Experts of a small language model: vocabulary 4882.
Below are experts of layer 13 (counted from 0) of a mixture-of-experts language model. Rows are named router (the router's row for the expert), gate (a neuron's input weights, with its number), up (a neuron's input weights, with its number) and show model dimensions 0-95. Each number is 500 + 50 x the weight over its row's rms, rounded and kept within 0 to 999. Numbers have three digits each.
Before each expert's rows: a language model's description of what the expert responds to. This comes from a sample of Wikipedia text that the model never trained on.

# expert 46
Mid-word Latinate syllables
router:525466482563568532498433460503537497537520468463530510587480540507468477478508521478439478494447588433543574553583591498526512437523583525569483640518492487492544481390545520582437537531546568328492516440513457587547531526495508557441494483426473475434483503568507461550471491523445427505
gate0:512510479458499461491467483485492531490573489477515468537531513503381448403410493565495413424511551382558433493536489576438463505531565534541532626441528542493436515492518474421452490529478551453522495489487509448444416545522507519461421468443523540611511538614556413475410464511517438533
up0:495495441461472507461431491516425670547583632454535529495460510435515470498561583490565522567524471498399457480536521455446513555473427462425531481501483484403511448529461485467429506569500426533424476436517549567546477590534518537561483576536528506528519478462562452449548553460531518464
gate1:473497496502580519551519421536472518531471506463531461373498441522533568447483503428433614456467466527465482520497579575462435432456582419574448525493478537453461477420476616505414530507495469408509500494502488530507547560493449588412498449530471488572507535571510391479529583451543506519
up1:535588460503459528418467481561508524369488555556433424534542585529507546551408400452503448508474527454573517418475567425579527532542431542444593445521476462528484543621445455462487518459426508469418417472508477486464583522557505455474512400509477453479511495531496506492498452491466493476
gate2:463490448563456433488500514512551518585462503519551618438455554542494505576442561510539622491501543413522524520582525417473423495527501577457621531480535450487459516439497481483548494473498415590441536461546442466621481570479424494490493517477527553498509444463461513580492523515419489586
up2:542523498507527495450601534513560453480521433510428475492444536543415396469442451477584464524443528489521555528453543603580424580426482445496564569507494603480509504473569516539453554494550448528393454560552434525428483535427507579566503466480572500480485579402436516497487488499531498502
gate3:531460598388461528556487468575449460460512503437557590477450494413535498530476553498497543499453580525523494567510533528573421428496485469514633501536426496503525512464555487575478604541428528473502531480511490515451409509518553634454548536556496440521465520559556407504444440461497448489
up3:628473485450421527462406451464436430499455536525469528559442551511504518539542527500465538496615536478450467400486460492424329429586560496469493475513536434601460515461504491497507502571485479503534558482413476564485536475479506476461437488515446511478523470517600539485456476515501547395
gate4:540534425485442533434466452469519496474482478503526552467497528513511412492505564487482526515529517420510449611664573505547491504519516572538513595561585436473561523432453463500543524556551644494531484465489500470562528404486498510481463452482484535417564438517492541543484494438512409608
up4:477569441519437498347461500493486469480519364500571460523495461542521500443438479545545559565449507575483479458517520455465546510489526535465551505496544544554508500512342467454454447468536597483577547505488567497549524461432542444516458498537410469447517591477551498541406526539469406510
gate5:446519567417477560469510461442551536507570430421463418430487552514532499486570488484431566383510545433471447616519374510566530454445448630523499558553507544505438449504501484497463516532477479474446472499528576538567478461545474583448449528543413529509500507532476493497521519513442530405
up5:594555410416568432535495468480535454430452443490469527421464501446435509476388564474621498447403500549485504388527498551536589502490617538486479493410485507460405505581509496506474537541515503532551518490552458508483492589466496443418458507456481416569470499543522513474519443492524496494
gate6:530536524528573459469473474545487544594492602529557523538548511479571482478410514523496495425473584507434514583483487507571484448546478535568502489490451435473544445512466631485457560573551588479478519423577535573583507492521512485473507533408484478429462586521588519487374458532549529553
up6:553459451519447543523488512474534537548436514468584561489462576439408551527521463454513489470541510566467462519430517557493484572485441489563596453478483490414549463369544530444539414523555509584364622456569498458483538462526521536476487465489420494425422447407480509500503501492485476495
gate7:479435510468477548555504497568474568516445493554508516511533539460583521414528543468557439487506509443500562476596546515574466545439485522452476478611505427494461429420571521564518447547490528513426643537528510649483523465557446473510530516579503442474506476504427462476559397561483453510
up7:434476522551463478472529533528511497430494474488500571570501500497559461512438498455526459489494410533570507504487445434433522479475585432557626509448521507495606519571584463539564426472431491509518408491516475453451427523531566505592479534432466435578478570445483560503381542506585495423
gate8:437456386559562544483429422482517520568525483525556471518482608528514419451520575505491531548522541403495488394590593540500454467518433533478482497427555525521570439488553523558478455471591565497498446466470441502602537492503534442506611474441432475504499570577473537504514552542507512538
up8:520473597513547482482438494447458460512530518445533482497469491561512480512411533490482504492547429501577463577465469438488525471422560576535551571531456510521564424586582527370604467477516538463505460448528484449576491534530474606452551492488390527518559463464487383511500570425566497536
gate9:532513555443490458514506457432493458590553501445538574607545527513455451553385482544489414511487613496496574554584492443548475559543535469536574532474471494532553477458431487471572537513409515438485576488503408581477402487526496596429504469529486445481611490528520459536531510466525449512
up9:551474493453478606485600508474541542523487442556519433456470398456508458462467524471522408510587510543620614567479496511532432531535445542582550512526491551449466526500547465487458456461469639508483429535463586575477427509453454435427476458482442549430495482499519513432535513554479496465

# expert 30
Mid-word English stems
router:504464535527522475455448489496556516544455485444522563539497462575437553508565481412492397533416538451557600496499572482472525472438593519525509570546461416479427491479509540564454569483512561346541577481480499584501522541575446599421468463462469497516498516517517456551550497483391473514
gate0:366498512552528484525519518444572573558454545515477539533459519578438531540580557628516457555472511510494571514522577549574469620489478463469495487531497494523441497561480572526538592383461530540558520432420515458547514538475408634494510509471513467543531504485488467475475455447554538495
up0:476508473494383627500452493456516544480439493479506495482564500538505564552406546510485481546549558441486423516522508467445502591550547512504511535485461592514553479450559501559508319509433532552444497559481435513475460550437444456490560526510491521481560526452506550593419486456443390511
gate1:522488448517612337571422545541592431571498471516527459491413467583447457478526498452530418455484602470466480551539524521564435513538486517529487527507500425495465488455460464519445595501608491456538562447485467439429508530430571544462479518491457514518521530568570531515505507406481518535
up1:484494474508534439519504378551458474484465473393537480465479474396540445491494510446469464397456415441475474490600516481523545465503509467477463473478551512409457510512560451437474488597382571460552537358415516595475491521479458501504458561527534513523476493542585518415539550545518542519
gate2:435486407512554490531466560458482589541580480475466493485539589580392553501507507492566547500507524376549516544442466473529476516546494499447480517476610352433446519568587491521455588539480513497486508483472538551521571534441500449490461489510447442529579558470507521526456575404471544545
up2:487471511504397415558464467476431540503419497517477609386443451458494526410506507462449479498468579465541492520544523498384577557482474501482465446455511520472540427498506496416564588474523478468482633479551574525518581524536520457534543471488521561592472573451463450534509517472476434589
gate3:558543560430449450504464502425489456525426465473512498457499507595487523420521426485495472503456505549499547465432531529543523482481557504472517498452559470482418539325558419463577512443559445508471611459486584537448479520647415575509490520466458471478524466527564440537508470431509476511
up3:505530481509476430518643528592490453523530479534492477524497537558461529528478409450548537577526523506531523410536465551418499482552488458519474474545501575494424498494420497522470462497450483613676427537553569488468526488413573505491500528440514471398474526533477534507520514369478529525
gate4:481484528499563572470532463517608478520463477496486524471514417510451497480443581504503536514514552470464451488402550449429458500374502571482531527424419497476523556555475504443445489440434503425525556452487495559473396513489526466498400639477433602552451484547482572523447536489461458581
up4:503404460512471526462583525558485555528511497460489470432571491496530558458456558524534554450493529556435672685497436482491520517441426496464472476437491518534511480487421509559482453496498495628515546517479500529495487525502539431526462495499570458533527483425445498540532511542608592470
gate5:487500450507498422525505565486545521552463504511548533500540478560436491572484513455579434418510400541495419471504529473427521439478529463502503472492489431568577529524521602524445585470554503404433568525533583585524413466462451585483426515412528532544575489446436486541497501599420454515
up5:534506623440501475413495553476394508531556435439535491469512518464504491520531502562527500504505495475491483530593401487555507537564488600471514465400445346507469431423424617532402419466512424467530500508547503474474463435525489499471529459429411562542471477490508452495537495493507512454
gate6:417481565501445491442510539502548560457531505510526505485474382471413461542433429480585481532469516445509463488419525503487578384485510484566446451531506554599521518563502492510512599494388444438477588465473457535573468485511455539561468484423461498525537575536588483545567563499507550408
up6:456497531573514532572537507460497502473429509563411499485442593490487440560497526388438548483496509487507519512555519568543519451567621446460457579419576454539439431544540467485433520505514458448485413563447514491439514497510437566465516464535593510458451487492440635520502516472522385497
gate7:565473551499414472473560506583458577515457543581442533580511499589509511455475513461552549459462453403536518508550352549458538463481515531500503441506528524407367469457482534459539500523634468456456537525413498523497503527482508538455523456491475500479439514464632444489498513504401478503
up7:409549460542528519528536548474437405453473568582446513514505528492524536596458470494564453407488574602485511506528438505508549466546449562507425553578581507484491562390482550498431439505438548560518494469517552504581574538532456471573569487496411466477472510449519549559519470522552569584
gate8:489486453419496463555444413521480449627506456509480504440503462552447541431500472499516505438413529433546638501490487530516512507475443494379489467539507514336469472493421516450446495503511533412421509537504509516522431555581475574494462477476555520544451553471431545446540568505464547447
up8:378467499458491450504503471444491500562458469523498557474417445520542537426461505545449520528503488519544472421486512496527509463492487498480537350571486524494467507442444621437597470514486472496468499475497326569437514462510370533512474490590523523522544545520549508542589459523417490463
gate9:465450496522464526480457560523490562491427468437542502518445387512439538526521504484498350438467500472490475524503463497436490550481536465447516541434467406450419475515490494498448491530523472409518505459584551492513450485510568635491561580514409463468506529555531501573500645400446550516
up9:513489494462465448445486514485453456508469362496483472563552544598458547519561418561569449493529420477492473417501430406488498428511520523468472505407508418549451414466461528476500566462535467563458536526443566526518446491453443528561436509515547559519572388533496542560556483603426495480

# expert 35
Mid-word Latinate stems
router:521513506569584470438454461579599589545504444440511499545498495454452569510547576459476440561397523454547539518531574494426497451417514500522567593520478453448418472488535510559431548473559569432566541473474467542491531576557518587461531505490487527495466512556528399513589523468431493434
gate6:507538460468546582522407469552538541484471523393506546542593535525469585513535500507544452537520573486429528443520506468421442529412438538511452512479448530521434584507480531554422503521487529502486526612492465563328424529525527525620530497545506513504553539532525513542530511402435519525
up6:491534484518463499575532453424501617569453388472522424574527501533445435409410588465500461500499510491479490518518522465557622523495407530488467530494497667421514506517547518500492484501478479508554548479509532419392483451438487528461452480539512540529385490503485546489438433462487469470
gate7:551491578501517462481406444461524587556544526390504506541500560546506574485488562526510548550411512456432496450514515443421597526499410502434583539561481438502518446441481507517400526378495482484527548492580407492465491442571498575546531424515537481437514538508477485421435504513564537490
up7:521474492512513468516456533557506518477515492509605502471465454467461535488552435588435585576548575541476574541433487507438401554392493464496519488573470527442501487512494493465494526480469550451503529448380474365447513495426467577400534425622455441458441456467504475459486479526505539566
gate8:465458458536505458517539544437582502566443466422487543444490569474560513522563511505499454509540560399570498446469427513467500472523557536501459558540435461453487405484413507588555549509442470459560466453416472458386525505584478489512446437593520578507437522454498477541522435417467482390
up8:442504487488470557491547511466483416591506417547466509544484437483632501575511489498457578508572572568501477569480509579467424453455545483573439540485509444497479553547459431510518451586501534477508414484465537539471479519541475466489396550505469586514637511446477434473544459517521492626
gate9:540579536571489511577496488541494602545466481473488493395503541486486639495499481583564473554458468451483458439569525529491449510420459434549487518501465483455536469522457445463526452466606482536645568529339575463500473516459476582472518484484584541527490487486537431503496446499485516490
up9:420519403552493511463524500487499509484532454437475466488440445370475543493544484503586405472518422511513440568531595569488502487510493506537434563466481430519533520575582507476513451558498359375519508446535540448499487550563513528582545458466433474466515551476501424525483524404475570464
gate10:500553439493523426415509528398507581560502484437539547582475454508523477568508463535484499413475448439491568522506432464490451499526533480480539522490440551562404459398555575469482518381499468434561455438502451573547564531505467618480542602562536522530476448536520422482531461443478491542
up10:527540467413513469541548482546543489433485364557466593450528528419488505512457506499432387504559462473505414509497522475501440441440539486519510487397512504556560591574478504569433532530580504476570627534548463545431521554507468542459507429460531432552431505487489451488429531552506558514
gate11:541534467488472503391535428589572541579462453441521480443602522503477534453601541563486535594524495452582513448572535487445525516417384549503494550584392524457454481423512480516556508470463540497495564519537525545496489573519605541559519501471509471476518476497510502464510511396473587445
up11:621502554514564477468468545475472515573488550505424406526546520546447478431546493514474395536555442468475431453507429426516515521478496590512502486453540596426431483467516479450557558438441451534475454532399499618533542480496487467585534518422465490539475447501560422554584553544515472526
gate12:504422572467426513498443478493522464522482529486491615391422383454495518396442500497527555553523455460530391568550566485439496482483456496481443522479547506476410423503482494547458432602567479429527517497420529496491434563516465518448564440530545430434576545474523561550517513464539474521
up12:486450528477421574452409512502422540536476554533596512545562527383524571546438524471429487545383419560556466554497526468483535515519597475497495507458453430585538448479556585537521509551531507457443467509536480546430511502582511582584493532538473581540437527562504558519505526480501576450
gate13:432464514490585526509510511568482546555492508526523479542553444567525546600509480544520546524343501480469499469501570613430518476419404500502465530493540516444623446500489533591430476363452557502482443479440476482557509517506469491519475416413457541418496571518446492535530487502510528454
up13:579541455493486459474382537442451476492508531402582478590442596491561471447469541574477444466447542432529563508400440520546562469552526555431426578577503528505448501524373426572494529492513525504425439529538553433483568502513461499496528549452515519447541510510432527520538527485456437505
gate14:548618477438614498528472521511534476435508398481561498464423413505433508437480547526480495504471477477497516605576532499502494438432561462520606562491472539496427488488404526434440469491521468422553589501466577529466508465506549511413425545508426536424512480501437486485515602519524570518
up14:453515534434507484416528500477457496560546433497468540562517394489476544490474471520527436507472496365515493380450486489457429503538468373525480555502493480496464572453537476487509481498604387523408515565504490463438492486602516433576429561579530504504496476475476449593523585509441468471
gate15:528490390475589526534403534548544498515525477437463485522518559530433561548470506443460414585460499518485407501523498561551504479449514489578553587498492582515503452434533609505498441470524524446517494432613485488556503466513523488445562481418482464463458493457606547465575498511362477457
up15:457514597479507511471522516410540485491502487493508508579412429468575527477477553476539543627586538520430478467461505444555538529458473488517545494521540493604490431455567452547430494563444414477475608509454517480563563444590444532424457405587514460582454498491474559454532460558514500480